{
  "d_model": 224,
  "n_experts": 128,
  "experts_per_token": 4,
  "d_shared_expert": 0,
  "router_score": "sigmoid",
  "balance_loss": 0.000592,
  "norm": "rmsnorm",
  "norm_eps": 1e-07,
  "tie_embeddings": "early",
  "optimizer": "soap_variant",
  "lr": 0.00349,
  "beta1": 0.95,
  "batch_tokens": [131072, 262144, 524288, 1048576],
  "seq_len": 1024,
  "dataset": "wikipedia_en"
}
Below are experts of layer 2 (counted from 0) of a mixture-of-experts language model. Rows are named router (the router's row for the expert), down (a neuron's output weights, with its number) and show model dimensions 112-223. Each number is 128 + 24 x the weight over its row's rms, rounded and kept within 0 to 255. Numbers have three digits each.
After each expert's rows: "comes before" lists some tokens at least twice as common just after its tokens as in all text. This comes from a sample of Wikipedia text that the model never trained on. Tokens count by the router's weight.

# expert 123
router:137103103127097124116156153103112150123165136151135087129145156147147181113147101154113167101131146148139144137143134167134114155120120116159129099097142126133135115126132139154117160120150105143133128120121119132107126081106146169140097118105145096138097144180088155111139123119138119137112081103105108174131161161143176103097161127120
down0:127108159132097130153181134115122115177151155103105103111157149099121123098142166150121146160095112151118153172120122160147186153096126108144158126123130117126117147121091159153128141101122119155128108134148155130110128125156136169185155096118124099149071160149117123109097121117071147127131120159126118119090133177161168121174124109162
down1:114146142133118089148099062106108099125125149103130134126140140085104122100121099126109117150088114131158149158092152122141157118084116156103121121134127141155098144136144151116113092112147145128182155143199129082094129138093118117155126117096149132177135108132120143158084118116134171114057118090124170087138156148103085113118153097154
down2:153137100133110129126133122154132106138135137080102108147132107137152127119106099148121108116138090131075145100117101107108093117145170122145079174108099163110113145099115136107149152179110161160140145171129167148152106124098152102146120122130117129152132111139155096140120160142189090115125120149122136133129088120132131149096136179121
down3:128137124130144114119152116117152169129162088135164151111159139154108081154132116135151139148173143125113139139128093141093162188112125103141136154135144140131112125102123150124133166094138113106105122139073135141130110127125136164132089181140117175111153154126116143119141150163154120156156144152091098127116074133144098175145135102115
comes before: " the", " a", " his", " their", " an", " its"

# expert 27
router:139111102132163136083169117147078155104093101141165111152118091112163130108132121127119170120111112156138120095172137127185102145152082124145143144138162139158172182126112119142138163135099130155087146141133104099150141116173110155097133138140157123148081118185110164099127078124142156139106132086115125127152150147145136145169148123151
down0:171074159178104116130117122125095150160110132122131136120144079072122164182142084144155122128121093118094135177140087113167105128125145144121141105175093127139131126107114164144125069131128113072102073117137130118127150151123138127147123167131164114155127103145142132105146149139116106129136104161153148104103147178115101119172134125103
down1:109180111119138116123130081112143165120114166095084145177154140083112140146122133121104154139117130111170102136096173134087144125144121132147097142135140118129156163164135117148101134106120157091160138095121124148121084145128149122082160111133139100086142136103111098136151093123114164137108104145145129114116177139120184078161127140089
down2:094138164138143115162130092132102119149168127106161105114107118116150153113122119153128126176129152149131138096137165114128092151122131113118132168141180097093132084124121086122121140113125125125145141153134098123133143118109099152135121098138161186157134161087164158140081131161159131148199094130092123086170107110113151124123134150142
down3:113119168128147157117129095135113143136106136081149152149117135167155162101165085144118157153124156156120121104142133111139115107100130155154146105111135142147122151126134129131139164123089160146139136102126149147097133126156153109130130169174112130160136088143170130082141155164140142148106153126138137157106123133122138093183090143142
comes before: "\n", " (", " and", " is", "es", " ="

# expert 101
router:155111118124116107100147141153131117119124141111147119188114131117165169129098117147114151113115116124128108108148184119145101126104133123155108167145153130096147162138118193145133180121140132149097136137110107143158141099094125147112115143135151136125109127142100149131114125124126130118106115132126161141131138137152152116138103095128
down0:118131077083155164158142144110152155134161123164103133115132137077132072123176094071137163166150135070106103124143121117106116136170160103161151110136142144126132140152115086123150149138137127111102117102143094141117145181126134119114123130108129107126099161171123113157130124068134101131137133141109092138133124145168132128085142167120
down1:150129083132123099121106127121097122113096093121131160136069156156133140130127167142117098091129110091138119125079148068157105091109125120139181132146089115113119108169114135111127127127111171146153099128134138144135067120120164131135146196119134139142135134101101172159144127160119141124142136084116174115093128186183144141147115169113
down2:076126132109100107157135169128102142070155155099141106152132094172163112129140107141072090117099168148135170118134107126146105122111116092161149070113085158147128120124111141148124126135090119110133139099136132129091105131153138105126132118141109151133144161123156146077112108180175133136097106143146132143132107110138135151129123143112
down3:123135163107139125102119079124121105165125143103092122101138152136113107141071122081147117090128160139123120153130082123140136088107132152161094169115131111130114145106110108106116108120111117158175144158148139172178114131108093097133118132118139149141099119122189130144158126158151142108116105195150153117109127103109129117159106094128
comes before: "-", "|", "\n", "|---|---|---|---|---|---|", "|---|---|---|---", "|---|---|---|---|"

# expert 33
router:147051104118124160121143154133132157148113129125105110118125132105144116149102094136124169143126129142142132118138170122141089121116113106157138142150145146136138121145119135145084170138163147123108148130100134144140132116156095154130145138140144136150081139172066128139133124128098128157095140080119135150103122132101141125144173148115
down0:117159126139122136123116145151154099119162175119093149136086130117093129126138131154069122172092084122089170162141129107146106110116122101112113113151140148154140145146124125150069177122121130104113121141162164103165149127103127124112120113090160105137095119089081145123097141139112157141134025149105153114110110130157118166118158157107
down1:118166156171145134102154158154125106143112131114148122105124149119124103085163140104123099106145110110145100117105115127126146141135138102155134133083123147157138082137130115146162125148126139138157128083108137125115132054156127083108160134155116095124141128124124158100098149096112100090150148108119133140137121130143104103132163140138
down2:109169118107115092137152126128105112085116119122108112124115179124121127109089136177136129128095137171129166095131148122135152098128158223112120136110136132109096163107128141111148134135115126132155111083133110130138126112147084093150135193112180134144123082122160145158120125065126116096140115141153128124173123160110093138143099073129
down3:132116132149088135113138119122131117099122118065093145114154157138151151117138116148088115098115111086141127135131081151140129111148167110145148081118102106085128135146134082115112184136138122139123151134144188099160151144151101119137131132160076148179103128104164115128131129159093137127124132112124094127105122124122140125136127146127
comes before: " |", "\n", " ", " 0", "|", " 1"

# expert 92
router:126113098120133128122111127112117139136116132147124094155128124072122140130126111169130121165128154140136116131161144121138139170126115107157159122098141154128130127103117160137102144125112086162129140116118084109146147123115082145176129140094168146160097137168032117128146132138097108131127130107126127144117121091119151082164116122101
down0:158073120128108088153150122128162075142112155160156114107129112117133136124098113109145128152126099128091109139162199136108121104126105128120100132149163117164107144157078124149174141133120160131134137120164124156137104105070108130127133115134113120170133162134121115118099100172141129158143127113098096155191121179124141124157143122134
down1:134158093154157165127143123124151102106149153124139136138138101105110120133109139126142118144098158166142112111050123119166114132120146162129156135127103133130118106103150130122144084103109124111186112152122136112162127129178125111135111126125105155109140095161096091112105127107162136137087143146153141113126102105145094140085103101180
down2:122168127105138140130115117128123126121123091154115110156135171121100102163162130121083083135158151103112107116131131150130074157151144120153128132113142090142158152082168130084139113120106127101102142138110108077138148125135154121122129112169106133097178131142121137098154149127135129124117078113146119160153067149107139160158132121129
down3:109059111173175139137119114095105103103125098150119119165142137146096113127125146130130119140126149142108096172119141097125144187118154118147112107188139103125141159099143126134115142102137138097167112159105150115120171115118121064099123136120108080148161107161129116104143147139132095142121101112155130097121118115122155132147130124110
comes before: " the", " his", " a", " its", " birth", " this"

# expert 32
router:176137028130168153140129149176147125148097120116132133142143122109157126082146090169116147117124104167149103120174154087147122176122101119183153144110136154161126130112108131127145164133127101105117135122169082131172113146114135119168120137104120126125092141157100118156135123115115138121110145107106141148135156141133144140123114118132
down0:102091124104130112150138142115119141135124112125180126153118142109140150137128163116105139116123090130129205137098136094149158153092144136160099157135155143153181068120137154107137120141127137173134139047121092142099152120115103113140111137108144141145151103129110087129092084099114117174123136094091181102156140153088118145144173154160
down1:124108093125133086108133140169098156160128140082096146139160133129123159152162095117125134086123135103140136122158111143127172118107153142119122124161156133132133135175111120120130113136137140131122154154148128120074100133093150113090150112153107133122144108095153110124133167108100126150099115123156127152125107111132118136105130103070
down2:100124123141122082127142114112121148143139128120132132165123108181110146147137109192132149123121100162181108107167172156103159112108126116124123117153139106136142147111125107137135126103113126134157144092141184121120090159134066137128138147119159141121145124101106145147131149117100134155135118116121119111160131146111103113182145069094
down3:128138140156116109130145123096125163149150119114132130126127147123094155173127118148111158188138090113124125123150112112128148159105118099123142136170157126087176123145096135124127082124143170158139127160162147116123145166105092180118153148129120131148097111106091117132131132144098143117180098145141113125108141090123128177128179096085
comes before: " the", " a", " be", " his", " an", " their"

# expert 105
router:126107094109127117126137176141124126133113094148138129119102099154184108104097081175111117155081144165126118125136144178140081142109108085151110134104133142115164161146122149123145140108133096152137136152116101144175128127137124152141162104100169162111099111150081095149140155115112118139105136108121139113146122125138136126129118154145
down0:114135097178110121138102133138142119148120088100118114116137104166079098120134170111140100145162126134083105131093133166116149135140173154146162135096104120161119157085123137133171107120121132147147106143145132135114170118130150114107104093135128117110095115113095141114120168107130150155135168150147143130133077166138144118120096129135
down1:120106155141124107129099074123132091110097154129155088150133100096124127150141187150107083148115146135111100130175114105145096114120144083110105131173117148114116112113142095144096114158111142166150133166123145166137131122138133116155111154172128186122118125097114088120145142133129129128147090128150171098102105119122158128137096122102
down2:181111168088104121124107102134089171178122171155191102111105133104135117097114101119100144171126150129110131144147136123132165137103118164126133167097117103095138109140093103120133097094097132108126138141147097139155132139131089136101124116108156098108134140134108169139103148132118140111123154149129135138108153112127100152135105155153
down3:142086136094138140127166136125127114153108126160122135145099163134144170147137146140148115155136112148079118095125141106164131126112129114126116100125150102169170100123113107090146155148120186121123148117184155100153116148142142129130116098142113142189125140111166154118137171115155146151137142131110131129101074123135148127143153119102
comes before: ",", " and", " of", " in", " by", " to"

# expert 109
router:137054117118127124147129187157097121105139115123124095179116139099173138115132096185141138128131132171149128129131156137185109166127145131131161125142153162109113140161109133163118196138126146127145120118114117126140123115099091160142116144115107172143120109157096136137147090115098122149095149122155153125109142149144145151117132160132
down0:142177146110110091149112095085162134157127117147125117162147143146137127112093142050150137154129086126141150113122098116136146136112153107113144119142129102109120178126135119116146105139113118075146122132180122116123164125093139121136126184140114113082177132135103141092142157119183119108106120106123133123144158137138141152098126170193
down1:184082121122090142103092111096150144145132138132138156133118105111168147164125100117117102129114117131132124079134147101105098106175134135162103089134120093114137142100123106133098112133090126173145140105173140131132086130112166150116161107153099134137129104117120092131142112130139156136127140105147116157132132091075149137139106081131
down2:126133178159155141114134148144076090097163127094122126116144139137162123140115117120131147119082137093137132123082182109173155135129124157149114101096137136122119110170130161160129050135150137115166137144101128149143121105172135124167159090129111117183113107124135116094150144193083101112128118159118136158153107132128106127142113137143
down3:164140127152129121138121100162140076138131119159163153095158143161143166122130120127090164142158099159146112141154140086123130115155120144148128099098137139135095180104163143108087096117099108110152134100165136131100171165120133135137100128117155111129156156080130153130136137141109189149113114108121129131124147146113115117133127172113
comes before: " |", ")", "%", "°", " (", "″"

# expert 40
router:167108103111148125135128152131106130121157136133122101141140189142160125115125100135159177113090128116139123105181178138166106170106113144148132152143155128118146127105124163115136168124123107101136120119121112134130118111136092119132121135141158114142132153157092115131116139102129156161111126098116134104123117131153190134131115163161
down0:191124121106130100104128112128149122119144146111110160131141087108160133095135121121086164147144117141161111121104174125096139103093141148125166104131148126157167123145084151119131090151142120114158093145095135133085099175116120169150123110104137152151153185143163133123168101126125102136112142110121152142116094152149128139178139103101
down1:139187125120162140184088119164097133113086118126116116129124143078113124127121096105185137121109198145117097123123152125099120140133132122136092106113128154138117114108152126109141096117124143151158129122135148120102116123157107109100108140151124174126085077148147096141125140096111151143078111167139143112155157134134126121120123115105
down2:109114135147120170125140078168145122114107146101093150131099117160127148131149125116130134090126124105144140129111119107123136150166140098127139113135088150099111113127140146163123127148115111142123127128092107096106118114135158141055158139112152154089151136127108100139143134152073116148073114110143098148098153099113135150138126158110
down3:119133114115115141137131103143106116132131132129165127094170087130093113101151118131100109125110115121150146129119112112123133147109138110109164130147133133125150157086081148119121104112134134112138110107122097140134153140104113123091171134082127126116136126133140108109161144114145128125172141128123175086149143122144122189157171126132
comes before: " ", " 0", " 1", " 2", " 3", " 4"

# expert 79
router:157051092117118150138142157158118140128131157138096124142144176142171111133104110141142176127121148138129126118165158127172071122114102121124157109107142132127122125161109145124122201131101160115140140137113112129149113088142125115122127126134139144158118126153086100126103146103101124169101147104136140155105155125089153115145131138111
down0:136109123105157142152106177125137108170119126103104120120117110133120104052137109109103122098103148120169093118155134114154091134117136118152166120135155127161104077141127153117097181151111190143121129131110080137120133110134154115118078095161114139128131149160160180114108141111083087100119135113083100116092114169142128111143089116133
down1:128165118112163134167149140160147143116147185149131082168110117144133135101181102134169151156135171127108140136114138128133132132148141099149107099084121115138096099106084158088180127118112086085158144134100131117068118142181127096096149108159159150109088116130105128105114107113145103107121137095163151108099150142163134121096090079135
down2:119122142077147103110149132149105126128147173114155154136145130140140122064098124147104133146107155116117107149149101097106117099133136144143112126079170143136134192168133133138094146156125148108119121130125112097130128128123113083124167144158114125154120194081163162119098133132144140150117166131155158175154082087155154106111125113127
down3:143132141150162164151127107134163123154118090100105135150124117133121147123126145125119096122099164118139134099094142142088117114153120166112162094118083134155104140170150140155133166099105145118134127157109108087090098140142171106103075128103068138094114149149130138134164104128108164120103167162119127147141137131099143142130141146123
comes before: "\n", " ", " 0", " 1", " 2", " 3"

# expert 15
router:128072100084150138151135140134117160108107153100120139151127120102154140099135110137130139099130163143132108118146159102152097138149124168145153132133147174112117116183122173160103192161132127131114109111098127136122142108121105167133115121070138164120114144144100149180140064132147128160111139100139145110136131115138151153124111120108
down0:143097147097129122140129154127099101061116180145124097136092099136090146118171156126141139153120144164122119121139095109152150103111171151102113106142121112124085126147138167117118137115128124113121123126164142123139131118117125121161121097151089129157069144126109132109145115091114164178126166105118106130180104089137141157112127168163
down1:141167110164094081141130123144159135160151137128132129158138145109119152156149101111142161111130107119133088110157116155129163109122124143121098171100114107113126136100120120142067121117132099089145159114140111117148074157185095105131088110126162181127123147130151150114106113166136128131113135115141101129134126131119084163139134134135
down2:086150144133130145138139099098121174109103102104130101090121149180076143142151157143143142127079150107135127179121101129114122131113115109126098130138113123126138114125112143112139097137166149134111122117122181102086119121151163122080127139106151130073127095143111152049110131136094103159129121116143109157123169075142156131114145120130
down3:157160101120138142097153088114127167117145143098097150133094121142121131115126171124113086158144120134115126143088110123137136147119146125121152177108149133135080108153104135120184149136187157140085100107138111095081153142099112141104130117136091148105131105131123126167072091118127128137148131139165168078151112132149109099131100119129
comes before: " |", " (", " century", ")", "000", ";"

# expert 31
router:160119093084138133110154151143095132144131128133126131122154151121181134109156085128086186104107114123157107098145157125140108202130112147147127172131183128100129149110125149138146172145130084108148137099114091147154128114106126160174117115122109106099151136131106162146108122113139101113136119129116148121171120127157147143153136094153
down0:133100097130194209135107153154172098151062125146136146101139124121136149109139106148116103169152120110133133134110161079137135164149096111122159126115120166127111113122131100092120108114176143107110113146086102139089130161086113107130123148146110128167148148134131090090155098165133091138109148111129137108150123107127102087138065115126
down1:149137157146135121162132115088139154126093107173135159089108085102130095127076148134163102123155082120164146145126126106121084156159089167140119118133152119109142140168151123082126116072117108137125129141132109128096152161125130127152081119123129117135117143139125140165162113141121140123166121094132088143109150124129092124136114105130
down2:185137121154114110146138068151104061112145144139143115178116141142107146124101147129136110133095150121134117138084144144134114147110159130126136140166136102115112108136113172138172139105106200133087103116118105138122131088075161128117118139137135122137163131136126101152116117125122107168122154206142135117182163156163124141152138140146
down3:178115128153084134077135095125085139125133142136135110095140126137086133155133107094150138121129134081134158111150114178116156148124117138155142118099187072126121138127130103118085145124111128088165110136103179143115100137141120183125117117149174103121123159125152153090129117134153122101111124140147079154179122131133139127143170149093
comes before: " the", "-", " a", " his", " an", " New"

# expert 103
router:116110096143155117126125138117118141105100116110113141136161120121152131104082154154125177126117146156125156131160162088158122146116106129124160138128145162088155140140135146091122192121130108109102137154116092104151147115106125141149100153144185166140103109171085122132114099085076118124096119112108152111159165139136117130114151109101
down0:138126098114147121126139107085109138120143148135139066157120137124123115170156122091116132118102121089164110130124151127115133106131094136168150085117130098174100141108119094131113070140100118095150143114093064101085121131126154124115124083097102116110148157116120115131144139177112136160122138167189124096155102115127103164132147134117
down1:112118096115148136086083144101141142138105126121120131127139100111119110118122138140087134098092073139178097149132140143124110096181134151127109122105128119173118153111126120145147129123137094172135126109165155133082146149062115131138117132117156144154143125148159112138127084148153115091113162153105140125137107142065125139143140118100
down2:143097170130109109112112112121111089114139135141158128142122101158147116147192160102119127098055105141103113114094176126172122105150139162133144130108174121141130058196111096150108113135098130099143143117141116122108124131103128111141106145138091132167123161112157116155133143174173151142089116124082130112120113121128135122132125151146
down3:099153130124155141100090107192071132134183097165108151186154112142145098124148128140093108131074151169157126085115150147119105104155135120149117143099108141111116149144118099100149123103123146133149133132184127101131150095161096120099153096132186133110144084142130116143145111129142172109131156135137140153138124120126176103127108117150
comes before: " |", "The", "0", "1", "M", "S"

# expert 100
router:184095071135148151142116169110111141142137149120110123156082146094151159082119131171145171155113164136115101090140171112188129163119133136148125119076167154123165138134110143160131176116134128112119132114125131141139112124144123135135140129131125110137117142125081144127120107173127116185095100124105126132134143150147153105094123163166
down0:121088098135097062117136112121129091111159097095131126119133088157146127138126133111141143166105110137112158124131126077122138075096104145121112150178096139145111164097109118147104118126094145128188155119143111108116152130116127113160170155104152143118116102125126117123106162143145114140114157134146121105163120114110164178145116099136
down1:165137139107144134142126120103113091117125145161163123151073130159164116131135139105092143132139137160110105138121145149069147145072153102185098141130143145134122101120120143113167091168136157157130188128117135107126183085092100173130086135100168111128196129097133086112104137105134120112109081121092074130153133128119140122099151109145
down2:147091178147127162153088117118076125160138103125086089084121127097105131171085132187155162112156151155134157125117131123094074106137145122150144134115170124131120137170136134077090168128157135132107082092133122191123150131114098138134136162124126156138088119136126131132134139117148165142122108139122112137149160122085088133127136120131
down3:150112110124152148132134124114111136138154179114142117089087121121127136087112129127083083109112120151151140155105144108116137152155140144144132122126109130169080095108143163145122146135093126132138101101113108144162129130071108171127149147091087115080120129112096120150158095091113149125126152124099093154104118138155132201170137111113
comes before: "\n", " The", " He", " In", " It", "5"

# expert 91
router:119143095111138149133120140159143116140126145157128088127129128152185127128149102142124144138106122137181140101142143144113111170099130125126137140104175143118159129109104138143153147113129125119111136084127117138176126062117111143158140127124091107128114163178073143121113119119147113130113070088132137124136130123160171128128143114148
down0:107127115182167109158125123097104107122151113095119108118159118098126151166143115126123151160105155140114136164176145160100111123128148121106121171140117149102142125159116156093117106108086155148138101153146117110162113069164143114118149107099147130081095083145118094164121159122098160175127141132150154124144156140112143166172121133102
down1:118162125138157106159121128117117132109183147127123147133101144100133151133116123114118129145098114121099152167124163093162135132136118135152089120130150109128092110164172121138138135096080087154128105149165083091166123121124119150143136110108097103147104111091128093118133085159088177127109125171141126121112161133083132117167128114127
down2:149129134141093137105141135132133156143095108116168159179130095139062122135131101127130121144144154154116102111115120128135126131087105126095155147085097140073123146095113094149113127140184103133128150112140104147115161140157128117113110174079150126088122137128145137125091117103150153113137128144122145131152143102138113139121109077142
down3:107133162148145149100056151113114144171145123146137123113062087118138100120134120104146148113123147153099106138119145112127159156131129114104142162165086183129093117144105166109117109134132106120140146115107097156121109135156165127140093101141097134107115148105133122124140155112100128141114115174114144055120118143117123107138097152158
comes before: ",", ".", " (", " in", " and", "'s"

# expert 57
router:121095102103160120149104170118108130135099156125116098144089107102165147069129114147165132075124149139136096113181139134154092114145088159131145124130157173115142132100110168082147147141116156114120121151120126159164143137122136128171118141107154140141123129138107110133134134121145111146126108064157115122149122130138126121094117140146
down0:110123135096114119104135123170133112161126153133142076093138140097146149131138139155161107156133096122103098116103112146137070137163127142109169105179142177151085126074115113089149174139132144092171140130131171095158152119123149132165128133167079128130109142091173133170147167076126140144170151147127122131135189141128107122128139142115
down1:130157109131115063133151142102110140131117107181173086099147113141129142107148155173126202106107143120102099125150119132129100105097120093149118144155125116151130138107090122147099176111123100098106138123143102084101133137117118168139129165129148095156120142114091138102132148160129132124120157115107104107112131151067150152105193079122
down2:133161101128084080136114157152119142112153130153137163123126087108126121110096115134128138111153124163142121141108141167100109142141177091145115108146133127117104124141117125130082130107088166152119143130135144151128115098128119135147085146094147119125156134155098113167099101093093153134149139133134150111107143176083104145116173138150
down3:130111133112141126101085130120137094129102135147157073121121126122121132120120137123132069093139177130106132164099166117133105132124086118083132100141131136142109100123143090102094108122154159115118119141127123115140149145124107125151144144138133143171165069177147116159145127125164106133100112142143158143144105062128137144127121132114
comes before: ",", ".", " of", " in", " and", " at"

# expert 26
router:138119125133159125105117112165121146108123130130116117180101150097165112121119109166119160151107159145129127117134171118144120147130086139155136161127145141146152140121143159139116185137145140155161149128109121111139126076112124138180133140148128162153122148136099148094129076120132118127112123073107130109149145127154154111109121121150
down0:113120096168131095168113127120102144105154063122131114098124073116141136122096147159138126167142167120128166132138153104125127130136131101088111116089087130114145141117139147088183097148102162120110132106143126071152122136159145120092141131121106147129183112093111107101162153135110150113135132151135154135146116136133131120146140128131
down1:106135094129139151109147160083100114112106108116155124095105148117118149071129167184079111143137115105147154157118162122102150180103133149145102145134134104119133137147109081165135151164077118158139164070138107107152135155130110160127080096150145150125125137122163139115118116124137116166120118084156084102165107101116108132136138146159
down2:154098135114149122103114128178134183145113092137119148133112077115124165104142146145123126107141187131123170101185140058155107148153117145122147126166131134118126139125167139155132109141139117164129114112161116103120150138119131115097084156148152127115121129145111137143131147153134141135143116056135159138124108088120153149140129109141
down3:133125148129141095088139140179130100107186136105127097091138107120137149087150122118124096114115147137085123124090151128111156156107153145128167141097124114107130120141127130157111141127142163127164080126169118112142141129114145117148137071087156119176138123126132133182115129122091110147126169093173153131098149130122151154147146156125
comes before: "\n", " |", "′", " %", " (", ")"

# expert 62
router:114115110113144123139110129142149153147085100151099116153136135105136126117138080150117169131108147162168149131169135103138118122136108150119156103085164166130126136128165155128100150136148127142141152130137113104148160120136141121138136145109147132136135150172095153113098097134125117127133129080156109149121152140141167121124171176127
down0:148144148128154128143153114140139136088124109122144142103134128126126121126176087110093130174124094122133053150134162148152171114177127147130101119164120135190160113113139130106108099157138113105095140091162140144134132171148121089118163098158146102129119120115135150129124093138119161124070131122147133119094129113101134152122153128138
down1:148140173138122082172129106130109136121164160106130152164125169119139124163123128096149153144122140134120157132127127105144159110096147133095145132172142123158121093181107169143126093106139135136096146156105133126149119075129074104150134178100091151131157154161067160098126155125125106131090137150151166169167111146144107127123130105139
down2:125111091109155149089134100066128137147157120109090129164159102170117138128132121088154120144150124167075068145118108138143127135134104136125125134172140119112139121187110117146123130117126112088119157148126105162098107097126056164118099131140102123099140081126130127120086189138165145161072129137135154137128118124138157131104063182138
down3:150110103086103118123140146149140148158143123143124170132107142091116113117125157141135124135162113106104102113103121124128154185122139119145166167141109106120137138138139113121097161128129111094108130113173129133150069140133160132152116109161116151095141137153131142130127145124151151104104126150155134163135116111108122094112098095101
comes before: "\n", "The", "==", "===", "In", "-"

# expert 16
router:140116123112100128128157165168134113148139121153098116133113141107163103127146114110148155134137131187143127120151138139148144144142117127181144143123132151114143136159132143150140177143156094123111110137110111117139142085086132107082130120124162145116125107136070146157116104090108088131127126099118157143146128125137141086122134126175
down0:113087134112156122093133140121120084130140146131129119134124082141125132134183162156130121139120163139145120182081082115166133132140137118101097122126130125096104128112146120059185124151124130125144100146151126098130140155149125113115115120127135126114105096102111149123137161136163130102165135081152155135118108134183152094180130146145
down1:122158117164158133142128106134121134130094124111143137144144155130104187125107117120109133143099117159175160154097113120116135124130141122119135104112095180112077132128130133117128103123073156162111121155159147114158103093115180159127149137088140124126124096130172089140133179112137114114134135096146163042119106151143155154169138157152
down2:105143130163154161122128145122169118107099141145098168166108158133143126132147121136130095112159118141161167114130149117141068150152096132097139112151146122127101112127119106114140131105165100143141149126163127149086137093148086135118105104143144133114156132154154146107103125128124124167158130135099092114095119070118089122129166122109
down3:112081167152083145169098096128159148146116127099121077120095131183120085106116121123101131127132149128129112171159105132099118135144107132142126066088120095106107101147096128173139131124127106056103089133130103149142118094141133154129123154126123118121160131121116146118063122185104141157106115157143120133133086093140148127106124123134
comes before: " the", "==", " of", "===", "=", " as"

# expert 47
router:167111123125152132146106117151097140114124121162122109133153139118203128119115114134130177119082109118146110097146169132176117157102117142150140168136147144117171133085114138137162151118119106095167140150147111132129133112112102134161096138141130108130152125140082135130120125107167093139099119058095111141130131164188134145160130139146
down0:155073124092123090109140168136130131151149171140113123157105137114143139120143143141147148113151126119094133127160093159104111143166133107116153109125127141122128117118107137120110164144119126172098169151141100140127061131116154144149152104116105131102114156163109142122133157145149177078161119154110105144121137111136157113108105135082
down1:134160123101134130125106140134142129171158130159124141165140130112117062122119108110132144156129137097140103136145133102083111125126106146109114125131131080145129160076154127134116116141133093068115164126143107101116111126170129143138096061145172090141142108083113136104171135104145167085140107160100106142150087108144134090147137134095
down2:132067104162122039080158137147148099129129111124155149085124111091138134133181151139114115154144124111112138135182123158116133075137169113140144093115154158102110135141123148110117157096103126153105098134169171138127109122158121105127169215116115117135097125122112145169153162120134169143135142117117165138131135096098166099139075125135
down3:176101102159119166134128130131141131123107156108161129163133179129172163141176130152114167133128157149169107160121145135079144107148134122091152160116101170130120196121130180127106119178115141111074108146122125129152117129133133125153110112140104123136093139150154114088143135119131144157111132150138164133138112157163120120095141158129
comes before: " ", " |", " 1", " —", " 2", " 3"

# expert 43
router:157132108104171129135127134145088138125102122163137116149127133139170123083133113120132154148077107133143105128158165100142116174111111109139129152144151130083154127107111154167130160144121138110098155108121091130135138128135110140159132104129127137146157153178065116108146096129131111125113099119097134125113140150159139132153137145127
down0:090105130080156098108115148108130113145110123103092090129137084137127116138097170119116162094127130102105100149133120114102103083140087164149147088122103158132142138140120132137131105099161089141132111124128072149153088138199133132141105140116149092107137142121084130166120173139138122110125124176170120147141121137160100118139144133139
down1:145156170126140129134139124101115139114141127153081116146115144110169163135148170105156144129160152137098103114126084106127096117136142138129162160135144133165086181115092110124143152163147112134110097135096150148107128129152143135135084131134110162112141156161099110116146173162137127097146149170053108156131109143133086165124146121111
down2:138134124110154133123144101140107121149152131112096133130115176130135111139160110133097105166087112135095100102103124129123109120140139102109093113114152121158110145126134133130121119120163113151172165152105146114121140134133088131095110112117131127122149153149108121132153100170118130123103142118102140090111121139124107088118160102100
down3:139142104101133099076120127100141179152087127077128117113132142109131196141082139140132079117123140133092172167119102103116116165151114115088132119160112115153143131133164139125118140076111106101150115127132150128147119105119137138075142186090116131149105125134114119130107109140132113149121128127164188108107141105114122108157060135127
comes before: "\n", " ", "born", "19", "18", " 1"

# expert 82
router:107121109105161153111155161135116114170132147130143120153144159106164130143155117167142172131112134146123148104159168123112119145132098147121152143127177139124144144155141141119171201131110103136127113094112116153149128081159132106127143147124124111125137122139106166121138136130103134118098127104121143135123153137148143102121119169151
down0:067157155142169124183128108142134125094132117141124173151150143141074086098167128152155136117117115127131157154107107108111161129132100131146120145143103127148090112098143152120170109125125091147146147112094123104144112140128126107120129128113122102128157131153107185111085144153152113092146170080153060134113145113114134134095142122121
down1:041165109107069101132135131173127142123135086141147149135091150117118126128192100102102100108146123107168074098149133138128158115098111141152121119151129122121117125129150114096079130151120161145156124112149154138170127134104146097163105130143122138117111096109188135141126123103142112121106144099146107135123114138124166105151099151139
down2:138116115117126128096134145134132132147116101091096144136112140115154159143121126116100138120111081115159134140169116134091100147109178109122125078144135168156129099129098100081074137109128142170131146113104158159155142109139135131151125092131126125130120125116204123110147116153150153120136091116128130112117120144106152129151120120092
down3:106103145132134101160064137112110135095117078124126105107129107184135126148123107112099112127119160158121148152111118112173140111107089082155112104118168137120114113095115135131108081128103079163155152111144101144129093119147083098139166108129172115133125139104135114130142153120122104137080098166114123088122140116101127155133096140160
comes before: ",", ")", "–", ".", "),", " –"